config.toml
num_hidden_layers = 19
hidden_size = 384
n_experts = 6
experts_per_token = 1
d_expert = 992
d_shared_expert = 0
hidden_act = "gelu"
moe_layers = [0, 1, 2, 3, 4, 5, 6, 7, 8, 9, 10, 11, 12, 13, 14, 15, 16, 17, 18]
router_score = "sigmoid"
normalize_top_k = false
routed_scale = 1.0
balance_loss = 0.002
balance_bias = false
scale_expert_input = true
init_std_router = 0.00715
lr_router = 0.000506
vocab_size = 50257
norm = "layernorm"
norm_eps = 1e-06
tie_word_embeddings = false
optimizer = "soap_variant"
learning_rate = 0.00353
beta1 = 0.95
beta2 = 0.95
max_grad_norm = 0.5
batch_tokens = 65536
max_seq_len = 256
train_tokens = 495600000
max_steps = 7563
dataset = "wikipedia_en"
Below are experts of layer 16 (counted from 0) of a mixture-of-experts language model. Rows are named router (the router's row for the expert), up (a neuron's input weights, with its number), down (a neuron's output weights, with its number) and show model dimensions 160-191. Each number is 500 + 50 x the weight over its row's rms, rounded and kept within 0 to 999. Numbers have three digits each.
Before each expert's rows: a language model's description of what the expert responds to. This comes from a sample of Wikipedia text that the model never trained on.

# expert 3
What it handles: Pronouns, articles, was/is, possessive 's and relative which/who in running prose such as plot summaries and biographies.
router:464510527510553514483449489434449463406542501534566439449482524541486500444487458558529494515484
up0:469557467425573508541394495416464478504440499497559394466497501451514559462552445541464439519489
down0:548530579404524448478567565390439452479539463492485428618579403452487538542475567549399476439483
up1:495538487548534520563499451485478486470517391547536557516534515431478483537433471398420473564492
down1:520459524452553500479423546465447418520454464514494522566508466416441623580514553457525469568557
up2:364469434541600512478515471422486532441460436504464418554415459507519500586566477540489512465528
down2:520463574464558527445518526420491487518467499536467363438466450555456471621538580522577479447526
up3:562461494579474534475550537550490541464561414455475434436471546628550525487582469526578429486508
down3:430532520551492629491575545530518501448513418492472541557506547500479464572526559494494455474480
up4:504567603544466497564399453455472409453477494512561441486520496480529502585492520525448474506540
down4:475533502582558418499512492557499478470530559469521518460534500426576515508492483526463430537509
up5:539510467414565547483527517455463432430483467553595482577528490497557492497552493491536459462500
down5:590500488427569422446520517497425556536537463570523476404493551468499501504545533513491522541532
up6:457588493465495540588497373481486496466489514583489481555447508491540489466507430446538503552467
down6:471388467469507464442524460533484470415552482513526509495526456433496530468469422475527539468499
up7:597494541524539524517611437492539495508527571567469479429543493492497536610567419512549528499455
down7:509513509542509477463509493524571462512558474587473507504521554515619537506529481529587442477484
up8:549475437471451534464503469544487412506503460594597481435545424522548405507545538569547535451451
down8:571448564582471535484601492563459630465507552481517456544427536468379486495505523457503526500552
up9:525423466539443470509515459490487577506517560506455453510418477504452507569497447432460614444472
down9:576524445532469478484440458558460512457508523551502400571509518459376502550607428605487562436492
up10:499614523560502509469550445421574562473440461463469454477419518503503398488562527557533479490395
down10:498558527532481535541585558486557477523419498473532564501500539559419519368513488538521540477541
up11:491431489582464554478463541501529478405529512551458537430396486571472545584544446578413479489448
down11:527488488473502493503495496520490542475413444480508539354464533453526512503522487501531560464554
up12:523586453514488537506455568517470427475542518555520473493383539530532507496448491528549480464523
down12:502476385524494541426590459531563476543509534451465505532451539617501585467370457518488564485518
up13:429472405509529516558552504362499550541541523555429473373454527527525473485525586453528501400431
down13:492492411583458552525561465500447488527496534424576506499505495471549558512504450453566417505481
up14:518532574489526469608520458471533442557489514433420498529563485455669514540469592527480507442522
down14:480516457504575467458566488433384545588449550547534502544462493454602418505506505497491608487468
up15:446497508589432529493514525401438449421429514426466481563461614532531420410495434472436414428495
down15:483541551531529541404454501475533439475440471502565551543479461438512437526516474539471575482448
up16:465506498499477526467497476531518532528452488410425563523468487488559312492552493561487472532406
down16:493583469474531563492515444536573518468496533487442602545497590383498433449578495494464599438468
up17:522435446418526433555462506554476569537501523464464481529538537457488546494382447482515517444492
down17:471455534478528549649573503488472546451553499472431479532503517511477545536585542525569532522566
up18:511560497633560444466482515535532520564509424617545516468563451427525541427511520609599442466521
down18:485515536517502482435530568560546477457522575565484479434407547468572426475527459552389531443471
up19:474535516456556604420481503508497502570509473616533463447605552544538496424500396442508457417507
down19:455459499480393518519530445572547490583454471471503505460603412535511494603458482550528497478448
up20:547588579530591542519484444517548507516560475515561488465472612420541472436541442536502525573457
down20:539478619490567527496502567525655504487482540492549507542545405484588462459518507562528541459471
up21:475486483505400430476525498575483473483475492463468533536505560541519480539498476446518610494497
down21:518458544485441493521502432530570395494492427509416421529497542458512465579535435533460473463489
up22:523595526515495471481477451513482446449469462513422424545541506590467526530423565502482551420575
down22:541614530504535452490558474507520489503453534490478543359601472559478488526431449502503474515495
up23:451481457506511507472458569555433550518476470478560400534451516540376501547452505507452594483516
down23:584503453565462475406516484472462538483462479441570477464406482518471411535413513587547586506552
up24:422525420484575525505518541392403474511458488550607499546549473509453548521545446561548520570436
down24:501531512541441470534423457552486577544596471442499546516475506514512474512540520486503427512584
up25:495456483451494496444497497471515595449478525493455399463463610535486442448517475517509452377494
down25:442526469507473475498478462499642490500474502442510481505536515504555517408417509489506446530493
up26:425509533516531556494435527511498597495514494584588538399505430532439512519507482563477510533475
down26:489464510543501564498592434541484528516540528507479469589427473477522569527540406559443508487534
up27:502503515532529578532443448445477461521494518647459506528467533604429522498492411499484505428529
down27:612490524577616503517523451519428559420504507589434476569506427477524595425531454555498533507463
up28:522454477527584571559384441383489521416482515559490465492534484529499528571537403496479555533528
down28:578515488524522456442420515443546478480537455538552509508553436493558533562491543554467428497480
up29:603503597629538453398554511546546645470599513464451567472551421555589489518517498417486541527577
down29:366573427507422498409530438405538484453496556520535521527473447495530506503562391521486521488485
up30:555500531594511429506535429583556564459482462609505466394423423492457501479564443690403588543516
down30:523519376555527482523443448515469520593520405586477471504536468402443487456419466418456474498571
up31:592505473397574529477570458497510486510435464517481438412397464501494476553599415541403440522483
down31:429527477528499498515492428543501387466456547582597525533489453505468510537359542520477514466512
up32:483466503565482537448415419465574548445481467514616344502535527469520436522439486454500515405604
down32:494432447562463507495579506487419565556545429517446536590554498506574569499412498563535483517472
up33:580535613535496570482524475447477520450440432521463503498432463522435492465446462532486474538467
down33:475505480499513521488531535563459514455455479484506510491524499569440465461483460412491505548477
up34:537505486483510440551522518614478494463490566543421575375462435473548542457462389597457501500484
down34:391557487449486519487476529558521566441463518515422447471419512389496556508454549479446490534499
up35:429474500526486516560419444471490512432440494461537477417506451516499610439438486580423571423439
down35:495513459455456473481524530423520491554526545485439459490461476473424475508481577443528505494481
up36:546456463559549508541553500526483506506439514496465492608622485417556529534520468565532517436567
down36:481466428468450469478599508455474440603517441461528530477503496492479510482551479536465494483411
up37:403558456519593511515554513431511561481419402551479437550474542491456493511546539503498482432469
down37:452471573516523505565472507508456591580542463560551450440515471492482555436413510574446482530519
up38:444482520445600517528531460435507569503518469433455436435507514529554498483456459517455490525453
down38:526447582558486511488561507472512533605513445532537511460479551487556495546573516506503457591467
up39:449417450433483490541442520530499515469520477550568423574469395533554432405511392535493501514529
down39:514534506422518487541497662574553476590468517518588466607435442563471467509516484472461534544420
up40:565550464534480479512509567477455497511580532570471485562428480416402459560391483626470409559604
down40:541610478451473456518531528465508648471448505499473379555508550508550491596473448541478470435495
up41:504463472560492505478478469535538481512559517525566400480502476496572499456514501625522440542487
down41:496409527578507554522511501500516464538478468617483525478450538620507503562478450379456462497556
up42:490422459477553511545385526454533383522521548404506525549545523528490462516528479485477477400491
down42:476548519512466493571553474617483495476555615476467529565504652532427446463505465494550617499509
up43:498469465465491466581468473394462452469485558553633501515478550481461539454472525575632511571482
down43:435478560467507519493524566594537498530494521454458509521462476505499491512521397560559441590535
up44:533538494560598546489552518427482466431571463577530533527499481498504548532488528509455551536501
down44:527379563548449552497429383465441544548492489541540547516440478499438476505437489618497510564506
up45:383505491441509560571516464443477480520482602544526507463578471524548429504451422458470454474590
down45:527528474506452493469524512461404405487414563591493499458448471510524498462476505534491371548547
up46:492518435538479412495533519528462461540413538388512496524503485455573547502464437495545472464466
down46:504525565492522493383478481481469525480403546444536528464550521419525542431561547510489513506512
up47:444480494425459353488451413499446525432525517489444415528578509462502571506529533511514596468469
down47:547492487490431456456497464400514454533485574523537525446508509441537497460518411464494558411396
up48:478558405504483508498493517510553447556479496487478482572466514501500441472467530494521479422500
down48:492435422555488458527470471443409488504490467413421663419424485537456534532474456483525428511464
up49:628503568484499521368491588485449455481483446468542424604475459423523568444541526479505529424601
down49:536569468495550506550516501499542477520525399485598486443519506455520507479518458423508532534533
up50:502546527497569503452466552493499504479513535490496362519495498487485527470547446554516522449519
down50:548583430448392462545544538571460379399539500481519510470571522461455436465479568529460579532524
up51:503444437526542478529578429541488428441423526489544435576570524547459497429524523509480529430508
down51:508438539535486485421512504480408426540485444521559544471516523499479460566479533512500532514482
up52:529564524568542515488485452460551497497487464459600553491451407443484508574543532523546529435418
down52:549548497428549454500531490489526450540538489475524568526566469507450512399522412555504390459469
up53:502496488506431503499530571478513489522542523457457462382415523544487548553502502532556520406450
down53:472515401458549523567485426500534604487533490515445486518425488528537455546525538341514520374445
up54:508482541588525447571408501497545381547547521475435414484575511505505600481433462494472478459553
down54:617474477547559453497510486472441583538539435528479538589426528467498465526548512535517537454437
up55:483531527506459444532502479425586518448512489513494511519500438499488588527462481580436451419439
down55:532475493496486553383424537583549526576444522581493470581491441490509538539480589602452482499476
up56:532482538507460452498512506477465506467475591525487587412554477481540539502535469431468489567457
down56:492471485494491516535510532484493407532489525481519600553467564584374528465551429525457451447484
up57:482472510451553505478492500574499514459546529554477466481513455454511453483517540471424500550470
down57:557501553371530553461502489519531467473506492516547563474533475542520489483486499543459471441525
up58:483549541547406489513447455544471467457593534484464487492517480509520489511525494420455544476490
down58:527542564518523507520473522497498405488453448578461523535596517588559451452499409428476540498530
up59:435511482506526505583559461545505470418416441565521480541512506559626509526405563550432524475436
down59:428519452386570500532503568507527420432450527513504478447480453516555468518513549521452570443511
up60:513562552430471604473501525466510566435512520474444495487474558530423434443485411524463369469472
down60:481482561479495498519504465472552556408377527516542522529578558451560508512483536530406495552460
up61:430510503486492492451501519570518512423467536472533484476485406534489604432492465550527463481473
down61:511515492524454537497508474534523538485490537487542515476474373426510570545438496518507594456517
up62:582458578389522510418502580559614498439469482476561443531545485463575625406517412505538599523497
down62:454467545462474522579484569603450506415500457523621464490601546505445463515574563523529546416523
up63:495526490469557526482487467469504585454420536438482430559499569555499533505494501463509486519456
down63:548577563495414426397510611443542434506522466486503509477543403500614580548585501480492537519518
up64:523524469479528476566505505505464499501505578443504425424552523461549504459397526568481479529464
down64:490458583518438481447557577522525551476540474413483536587549464567544424471479510474510441538493
up65:488442556420595586566554390499469516546600519495547579464535462508502462454519563436534497453431
down65:471471433565444474511530589519499594533427450564520535543519547490366521573544432497508525479506
up66:413489404504491520478435382479458468444435568497552495552443535515517473428495558468521508524456
down66:487449467498583489468504549536538533503602453420550430457505527493499516531484513601519449454399
up67:578595522463506481501534540501443591569408568606565437540556530541388520515531460497530511532454
down67:469586419565480450524562446481519548436398431435567535453482549460456498501472519508494488463580
up68:481507521426462579484477546454525519465452494590465521536465430446496493423498465560487425510475
down68:491445528553541457368547461513513535519485482499543479490491486563433433502506417511605530453466
up69:517522504533468535486573553596477556445512508460500439545494565507501608376452483466354493475520
down69:421495492563491597466564412554502463467480495543473597592543489488456454443505489601498443536449
up70:488527574475588447428511486584584591556414475590517357467486421528515454555552504559584497456470
down70:504510545421472483582459518570501466499599507601535465464448551549551538516502573484521517600492
up71:550507524464548503473560493519514558488461506466457424489515416508523531515483451477582430547503
down71:470529492452521476567562507512526560602513496412541507496478514522492507506449456491520484451555
up72:517459545439528409454507497483548598536490373420464506469489522528524386451559487580464475475534
down72:471564379504465511494507507498537416479447535556524483507544384527452562527546466503506517537522
up73:594503545443541520533454518465596445510482591524631484427384518505399497481538516445549571554442
down73:414495536514529540484443490444538522474541526468520634465518537565480474500472592555532526495580
up74:445473454538576518548555498452400479413450482516534545474551509486510423471486473538573536487439
down74:571511476540449490512501509420448519407434534481498484492540451493557540501513494419496438401454
up75:424520482432607493513471469557558399423470553441427429449512529535586471551542528463434516509509
down75:536499422530516546540538467542456602502446467448432502464493526487512436471523508519515527478488
up76:557514499517472444582517597444489546460382537521562577443514491517429451508435476428453575557413
down76:506488531341453503474457422445345459461370425478373567603470449498462419539534516535544565428500
up77:425398437446526599463525496453520494508562514436422508433493520482465539444457582477530427521578
down77:449579512567524490581548509577603431357536504520410453529502476509505506549538552458486520561512
up78:507523465491480497393546490508472393500451505487580473381522517467527577467497490459458553529596
down78:421479457551442483569529565538489481510536472535555506481472543452463538520475424453545480460478
up79:482533450510478466488481456449542512382607431498490435473493535442517482524498558501500527525629
down79:589463512536551502555519592372400532461502557478496521566447523481456413556513494447484549525473
up80:467470465614530599507550519402518471410493492468512518487467425618493483467523520499467493466506
down80:447447554466479493543464494438619495449413499479499605454597558562581474491538532553478436597501
up81:455461427459556537472503522436486593519506465505561479434399426451526487469469464470542470522510
down81:524503489421493497546507604504452540520541490405497474506500454424543535530576537532505456545549
up82:544479533566469555468444453535520583469505520427554439498512448470458438486503496580540439531480
down82:451493479525551479530461473510475461547502543600542479441551486575617492489500479488527436453491
up83:491600532502546572551485464462533507590504488444486391533411570527511558396469465493361547406554
down83:544442552483464566515551425560535486523509404452558532541575502551441519466588623442450527524575
up84:421452558434537526516531529417533483496459474516518550583506586534566542533518575461521481483512
down84:476475508506532511473536509512458459595482592430552470460580456513500444571515504458515529454491
up85:561504526521519457531592510417482537530476558458483449478570527435494492520487469480541443596475
down85:494555445586566552577483471456455430460488548454505404444488542550493485519520465484501428546532